Experts of a small language model: width 512, 1183M tokens.
Below are experts of layer 8 (counted from 0) of a mixture-of-experts language model. Rows are named router (the router's row for the expert), up (a neuron's input weights, with its number), down (a neuron's output weights, with its number) and show model dimensions 0-127. Each number is 128 + 32 x the weight over its row's rms, rounded and kept within 0 to 255. Numbers have three digits each.
After each expert's rows: a language model's description of what the expert responds to. This comes from a sample of Wikipedia text that the model never trained on.

# expert 6
router:049087125090097141132151059084160180145113141189079125187166149090110093199172104085162116150122094168128106140116114154145075135115112167144125165126170180102147107134105082100190126186162159067102106180130109132190151060137096112153157172127101145132102095107133163084127145108187134112146096143069083132198093128148121127101125079144124108179195071157079107111117106115159118160137
up0:125173120180168113080102164184091148130154141166091124104119079148105134105127205125108157062106084115168150129130123143126151230084152100098063131070093112099105127158119119138076195162130084133103114089097144056090094111143118099091137101074100119128161123146120138153118173129101158207147152138120146116117121150074109175100092113083071152100143149213146135127130086145106144111104
down0:106115146097145069108111088081162146104125113122125143121134067103121095186166141125084112143146117118121187114144163201164074134102105118098175138060092115092131180109121169172167119113071082142128153137146114138068136150139128145123152138106144072125115077108129127141080139142089144122166074128102077088123107124159148132186118090127134102125154125175087183126128167133099080146133
up1:176139096159111126072072149091168164168128140140172128144147130138142150145136166135181134143136142100101176129121092123154159131167202123125098114113118178147162073084174134210124146165122092129081134124114157153121167088134140117119104146125108067155139082080134137179133139124103190162132143122099145117158119125196070162168172148095160112140124121163184088086127152078117135064192
down1:085093165112094133135166079140101130092083111169165110125137149152131102086101126099117114092124098165140132082124179100168159132091122112099110097153162153161122066128152189107129123118086159129146168100162116058114151097087117102161129090134146170119107184170141085064111196175104162115050147108143149106174097152127075125089151133144142132136121184115138121143152118128168134075139
Description: Scores and list numbers. Digits and labels in review scores, rankings and infobox fields, such as 4/5, 3.5/5, numbered list entries, Genre, Position.

# expert 2
router:183188174176147158106123151137040105075222142112127133100121153185128174111099144150079166130106150107106113115103167171124118118190125073111169121142092151146163119120151141182142102110152051120120230161136121131151122084137123124089121124145111101101120073127111106142153131087121128064176109079136187126174132147131095114129075082135120146104100115128146116144134086135149144114159
up0:132145151138167109160144175132133076148154143091119112074108112128165042171158139153146084085191185119118081153160140114205131167139110164122091092085075045118085130136152102075120164137099212165070156127136169092114133120145157126104087125132096163125116102147134090099148131152170135114154136100165095092126178084072125143109133098172146157149088095171095089076170110112146142092143
down0:115157119106156208147119107103128079133109100136159127090175111157127084170080120128108115136189162155122155150155107137049128143158155098115145141193122114143092130114131199145073130161105181149100196122157147115151094098144092172134140161141156128156120127085108113138131127159110161137123132127141110123128073160110124125160055173100159174132129103147151092123051066117128062172181
up1:065150104028107095090182132067079163122062117177087076125138140148101167107149064100163171135088087104137151066130062148201124133125112132185130173113138109165096155171183144129138140100121116162171135160110078089108177201155085121114102100126126127138159148135122124133157183104155109099124136108103118152126152117121156133154162187081143150159103119140142043088123177156127067128121
down1:109135127087149095097192140158169150136148077160152083099098148154122124112063134078125084150134127171114155083166046125157069090155151118116091145143181143157157109151109198108049113096112128101137134114128106136080152192100126153159159130105164133159145171100108142094177126132094138164127141126113133112107178126130151119111224136085122107149139149148075129091121122130140134104064
Description: Foreign word endings. Final syllables of non-English words and Latin species names, such as Centaure-a, flieg-en, Mitreph-anes, and commas inside such lists.

# expert 4
router:115118112114134096130091184149151108104102174165111104102153134102133110126172100197157165089094098093126188121124100097155117149144101097121070060098156112140122172110096100128100144166134125157126168072133103118101127152115123148066056082092119108139145118146110105116147059122147109154141108214110092201127136085119058148138145136127170100152066110115098149145096165191161124073083
up0:155165138128174119111127190149160143172129075143157135141094126202097170088110127145194147172097142080121068122103091169168186124086152137104171147157138071130140075117107091110175079069164089092128075123202110136143089112138131120142187086116165084113133144124116179145074111122143106115207090129166185130179156180120125099122147138113091162114127129180163083134099136087042063091121
down0:134182092066123139138098175137151136197109097150164137145133163137138132127126095189134161143127144166162124120084120116119096114090166124126170154138058122109083120122106142132126167118144141142107141086117197137180105114079128112084111154127085088106106164093097183115120114112108157098113130127160059099115150119133081100094141172083099198082107109123111141113145128108179097097153
up1:177139162126133119120135162150213112147113056090157102145138104136146115125120145070134126096128107107164172059080053113091134152145150168120166131125087212133128086121086071198145136078091111099100069103130130134158162105148118140116130152109162064101138120197107131075134153103194130069061138160146120134131121104089105131127165159161111121131153152078114090127115131138117085122096
down1:137124128134171131102094109141096171154147121173168138143143112085162146108125141028125138103128116075162104105163120112121131196133151129112157116114121140178075102164131101163163152111126120138135110128099132070157157109120131115182147070080129162132105120136125117112151159164130069102140129150133219122139139065183114151173106154113101143101114112088111096140096111160134119076111
Description: Sports team contexts. Function words, commas and sports terms in team and season writing, such as Cup, league, match, a two-time, the two teams.

# expert 0
router:149117106150114095159176167077113154188165071077139148155141174113166095141161095145075082124147156117144127092156193175114127095150121130128159154166123129111116164143159111128086156096132134085106085164079144148174129067139115095166111094176162107099116131156100140100101083121182110123102139199127118100154114148120144054168099131138158132175124116093112093154079093104160102145095
up0:138194122165163162049120217133142053175169172203147097127151170094072136134121104174115140149136172056137089096140134128118125138128181103140168071171117122124103097156104145161162149146156083120045126108107105101112204120099137119168096137123129095155119143140112150148103130079130155115152130166130111106121168055163092132108138114097147156028076188129128129086090177117140155143128
down0:113119080136153143151143223195179093165155153140088139167154113159095137135092136083096153171102140145137113126133136101149149120126076129153120091173171130141137142130076141114127201140121109130127153136100130145215187161131139190182060144149088147188150161111090113130146079114113185118125141142184158115159080051127128099098139043115083151105080214087118144140103143133151141142135
up1:085118130113124120168123173138162107129185101114162114147102110169091112116121078108086132135073112134159077101072160135068075175133129161111144072112083135174127159118174120157153105084071122201083129138116160140165147138084159106121124127077095102121124105133142152130130124100133175146130121139121124103094077152153134162146100160085145091108092169109148109097121144070136151124108
down1:146096121097136157113172120173192093140092127122104079120114180105150096122146175136095118152075085106083123085111100088137102140095081145133166107149069105112114123134117163182145154165116093084165142132111144151158131141160125133130132196101186135138148137044100171097098121154130095118142138079149124199136172078182144074122094084148109191107089101087070069141099122134093143118100
Description: Prepositions in titles. Prepositions and short function words inside quoted song or work titles and phrases, such as in, of, for, plus coordinate decimals.

# expert 14
router:125101103065129048112184104125180086145163034181098104098088092093108150174110081154133060149147078154130145105160096076130103097121104142167147159150152098118114104108186110146160110093161144177166119123115098081079133151132113090117112103119077192207146156135151080130100094155169108135133093073120156151086118066120113144097139114168079131148118139094143114156073100185142095144112
up0:130138108128145111170137110087158158132170123124093140127135106095144161085158094113142123123126099125115100087093208102159097160124145121149062134157184141153035106097127108145093090170091103149123141129129106082170155162150205147130058096116188119124110101086081130053143121159179112108098104170110143164102159104110098135116117102100094157081122155182110108041150146106097114086108
down0:066118096073078131141142130194116149145114100162145061120142114119191080126132192175115130087097088108107135140100128151152146094098119144164142168163124132132152109130121156117131148123109104110181124081123059122134126157140085129112131098122128096124140122081108093107128142127156137135084080066123144134117097094156203132117150204115140195161097100180186118057205121112133142165111
up1:123150147070178182193121149152149170141134074150090108109087144121165114159117101111139161124114137157137091123119133144096147126163116087092181123044150111053138107122139134142079137116083130134159137083086141112189157174101140124142070108147109090111168075136059114118128168095212130125099134101102118174172128124116129101088137089092178123116128223119103115114149142120078124158076
down1:100114110181120181156172099138120133086190194216134141170163135171114138146069109168159134132082147111193104108153173108132105091110129096061100119175105121115152103090051109089115173132109120115150153119119114130091139113111126110185149144109130107105140146167111068127115096110138077174152137150147107128130113077144105120087132095116162138125133156107135174119125143138134164137133
Description: Word-final pieces. Final suffixes and whole words just before punctuation, such as -ly, -s, -ing, year digits, Meanwhile, However.

# expert 17
router:170131182086103081149192081109167148033065091121110107164136145100128138110113102185107125154128144074131151119149134095162102084089146111157154101159114143044101123118091131126139161069110090132118076078159177091125105106151100142114105111119147081090151110071103134070125136093124123133115128119131139146139096059099154117103223107102139094121115097088145183148112107125123092094123
up0:104140124155105147095135123145135139141088145166132180119123174124158107174173161118123147065138094168138156146161228078124092194088153174070155102116103172097134127050158105153191126157171092135110178102112113125172218152141110079107119144133159118122108120142157169128120173122101171176135146124124095136137138127124121151117175132213148078132050171191167116122130072074114093109142
down0:174187175099110132115155121156154137160185050114147135112134113164076173099139156074154120149066058144133155101108136137104095200105174146108106107158135100148149082082107096154100105201197134085117187099121122101100142130087160103122077077128108109082157107140157077148144148152114125104133101123121127140156137108112148135178185143133154134156161067095171155193147110072166198121119
up1:116161088144141135098126152127135075145138159133147142111128125174106138069160097140092106104161163098101145181152073168134173184080138120105123077133173132229147118218139116103112091146141144126083107108122103111134144127144148084081135102104154072147143163073129181147087056123142168163120138089126077087144096137145128114126210124134148127166139132150137142126120165135130118168123
down1:101115172052168105144126178067129088132171126120097148088108071130135116212120075153095071131093124152156152126115108114105153172169117110140169146118147128112095173119158138125138130106092127093159160104075123135148145104101104100106100105078088091101093123144136132155103193129136136087121079134114169106153180207157149139148134160098132137115138131161131167125098112081119157154065
Description: Number separators, in/on. Dashes, decimal points and pipes between digits in scores, years and vote tables, plus prepositions in, on, during before dates or places.

# expert 19
router:115106050207111085082069113119150061191154206040091123118166121142098100141133110134140094121109118101144161156139177073125078100116070102123166063117159165132109083117114073136112151142167137154141149080113168099109122146204085168078091127086134086159118093158105158129093096117127143099165116174156140180162127085105107170109165095163085099107119095163099131097161163155074155126071
up0:084131175129115123145106181193107100141153091127128219131133076125136146084130097105171158101164097172147191090103192136164095131124131078156176096131082219138103108080134117160120092180104119114111136165163156091155083100098131091165164118106176138096152114142113187092135109094094087106115113101109136148113147151132178181129117104143151099079119172159188136151154102087066110128101
down0:144119070138172093146098127148179067161132088156089104151131174116106140149169182111118117113171118115134185123103176128140185137168151164098104196138118118060155165121140120180109148099084182099114131145091123201168140098128122171103132158142134147110151123101168157101162075107086118128121177157116144144110145147095145164085163142133177064105068178047091140171084120164110139079156
up1:140096127140142125129114129120146186147091104154138119143129157147066097181073136107156165111135128119181081163132135147124151131108153111133139117139126116112101138065104083133190153138124097043125112112125113122109160097119089106100081123116133108120099112082207108098113095170163144140125162131106165061137093132120158041116142151113217135166118088120143072122118081122139107098096
down1:131134147118122161103150127158152130125115072109057130102137165125046046156166104132144167190111088117151177131118183122159169090122071097151085139099122145124134110070088159124164191110118092139124142117108106154141128123147113119156096118187115209184137164067103121095121080152190116154080136108156073208114141109148142085164138122104084147169173146181155095116129113140104173194169
Description: Career biography connectors. Commas, "and" and award or education words in career biographies, such as graduated, Award, elected, Nominated, million.

# expert 9
router:182061150158238156165217163184097165134123130134161136082103104146177141080091144098174139141163092131113087139130090085074120154125190155133157173162132158074166122103097121158088169104174119115187102109129116164172145130157107098197107114094140154065079114121147115089088100101092180136145101158164152155124095105095118096079083170147119121175151158115176071112136113096086138106091
up0:154128155174098068085092166082144147126129093111146125141087136137175150163138081163083200156156097121152128050096111132133162116132129094144119117183218188071142138137175123157143102173114108117161192169084142139145191146120112096151152143135100098155173151135079150111110120145151144130165131101069140138102091125086173116100148164085147162115160144164103113139123089134161105102149
down0:105171120106202132139177142177137113142144094130103144139153154191115169141111101137102110092121135091137152139182081055118101069104082070129146093164160137167154086122102118124104195125072138144149123148217098146073162115173106084153117118153152120188108126139079159108135125156166076113100121167086111190174154159169144079100064142162099173147178094139120108074084169156124140195092
up1:087092139106125124072144110122117110165124119153144113167126150126110160122111076100155136113190126119150144080176135170108086140167143102166111101115133134089122153075115113093154145123142104111139176123090074079081083094154114142088199143158054057100161128145135070079144100130103138131069111105121175120112145145151105128140110109075119145141175158211111153128119152108086113140157
down1:132107115136109100139122081130197065135129139098097085072117102114118132138111113181129133077184136133079158162161137097116186106142172160110183104121134125116132105100139113066122127085094125091119113126077098115092135174172112132141149155120120121117143094114172126203147126129113136129035156128086144141147106162161136084100127174133127133109204147106122063158176123095151110201133
Description: Verbs and infinitive to. Infinitive "to" and main verbs after a subject or modal, such as would, took, began, built, run, carried.

# expert 18
router:099087109136161079144068072180113145090131131156077123178163140148129149161134105169092080125098114150172168101117110162128143138115079140098099121097113143117112102112087128094132116149112071114099122146120091218155080115151121162164150084077088142108194074154132126153162120163113119121087147098177108159132158193181119124176147127150128104129114144138102128122086213103084097101077
up0:114092181135119109123087165133115109099124106097118112069118121103142147184125111097136127142184150090078110123173136139163124153106145159162114120166103169108099139131138126138112068146154166142129120153110164139147092086116147061090110095168177141080077150155090153115089115082108169160165133174113166150164090176159104114049169122168173113099103141176153111193102116152149125126058
down0:151117147112126134110094122180151124147089114167151179120232132103110072126212091132082094120145150094119194124145102193123166149128149029148153161102142110146092142171075051119104102105148070118144151121114157140122101168102152125133120123124113110127114115106103146172120139116121136255162159172120089149119054101139099160130140178110111130157096080090126158085142144136177107155122
up1:127135123146094159132165189126116086140182111145182174165147096126137064113100133146134145109170095133088155117141110186107115130110147177106139108117144185172133152207103155113120112137101181155131151087059107077027129131094104092114120138177130167198132195150110119141074133103118135121113153169178122137156069138081163146141142140152120108099178146081155144143154116128123097125147
down1:104095149137121138151148089186179122157081058108122179104136164100117126129159164069127127110150157123109109089187147121127135125116085157097141139145167161112113115106152046176162189163158102143130157172139087125197123130102137100118089127097112177138112059144140113127102099150155153143069162114156190114059135124126138113099105124184140101137119130117131189144142136057090129085078
Description: Section heading markup. Heading markers, line breaks and heading words in Wikipedia markup, such as ==Career==, === December ===, See also.

# expert 7
router:135151148162137190127043161151111072163179085126077137104144107152145151169089121065092152161167115139120083108134170095142170181102145120156153132152119070088161062137152057151115117137139117087127159106071135144154109168128099101174114130121153164145156156167128096090098077145134109130173143179101081162151142080152126090105157108174083095124105135133173153124146162185119162158098
up0:154139119144132118107071128108112129134157168158082127133115151146084146159136139107104179168136078112145152101114147168085146145118179133048058183094138115123178148041087095160141091137082126144141087168150185100140103085160123088057159173106129058107136129108213162165071129144105111146160151139188179104150127123117133137073106150097161132141102098144138075200103117131092161145130
down0:054129171119127076119190113154107142061089143234076083068150099161144126134124143125110173120181110087136138091133125129140095193136147147174146108117087127161125153126114146087134129155112146083155175154141127133112084097119098104098095166135126100100119091097144163133083174183119105157125111127119068081121196147113198092111135153097097224095141107101135119130145124139109132120118
up1:088108158141145132107122152135124123135154154156146093153104189110105131093092104133143155146157097149116142126155127137116109140115085143126079144105099082104108104097174129089130051173105132088145125141160134204164126110151148106163106103139130107144038118114151152130154166069094121174107061153111166071189096179149147117091120135092154112087107128095171138149140146159143150014130
down1:135102165162151129112146125143193115104115128081182094162120114124097117118144100190150143131127113070070084096128140120164128070124131171149130132102161118087083115126152144153133143116126125153111103116104095155114139159114119089153106123122101214120085114110139074088094174149168086145109134078138106129178123107142118136124087155183186107154139112159128137098090147088103104126071
Description: Articles and determiners. Determiners beginning a noun phrase in prose, such as the, a, The, His, Its, often after commas, colons or "of".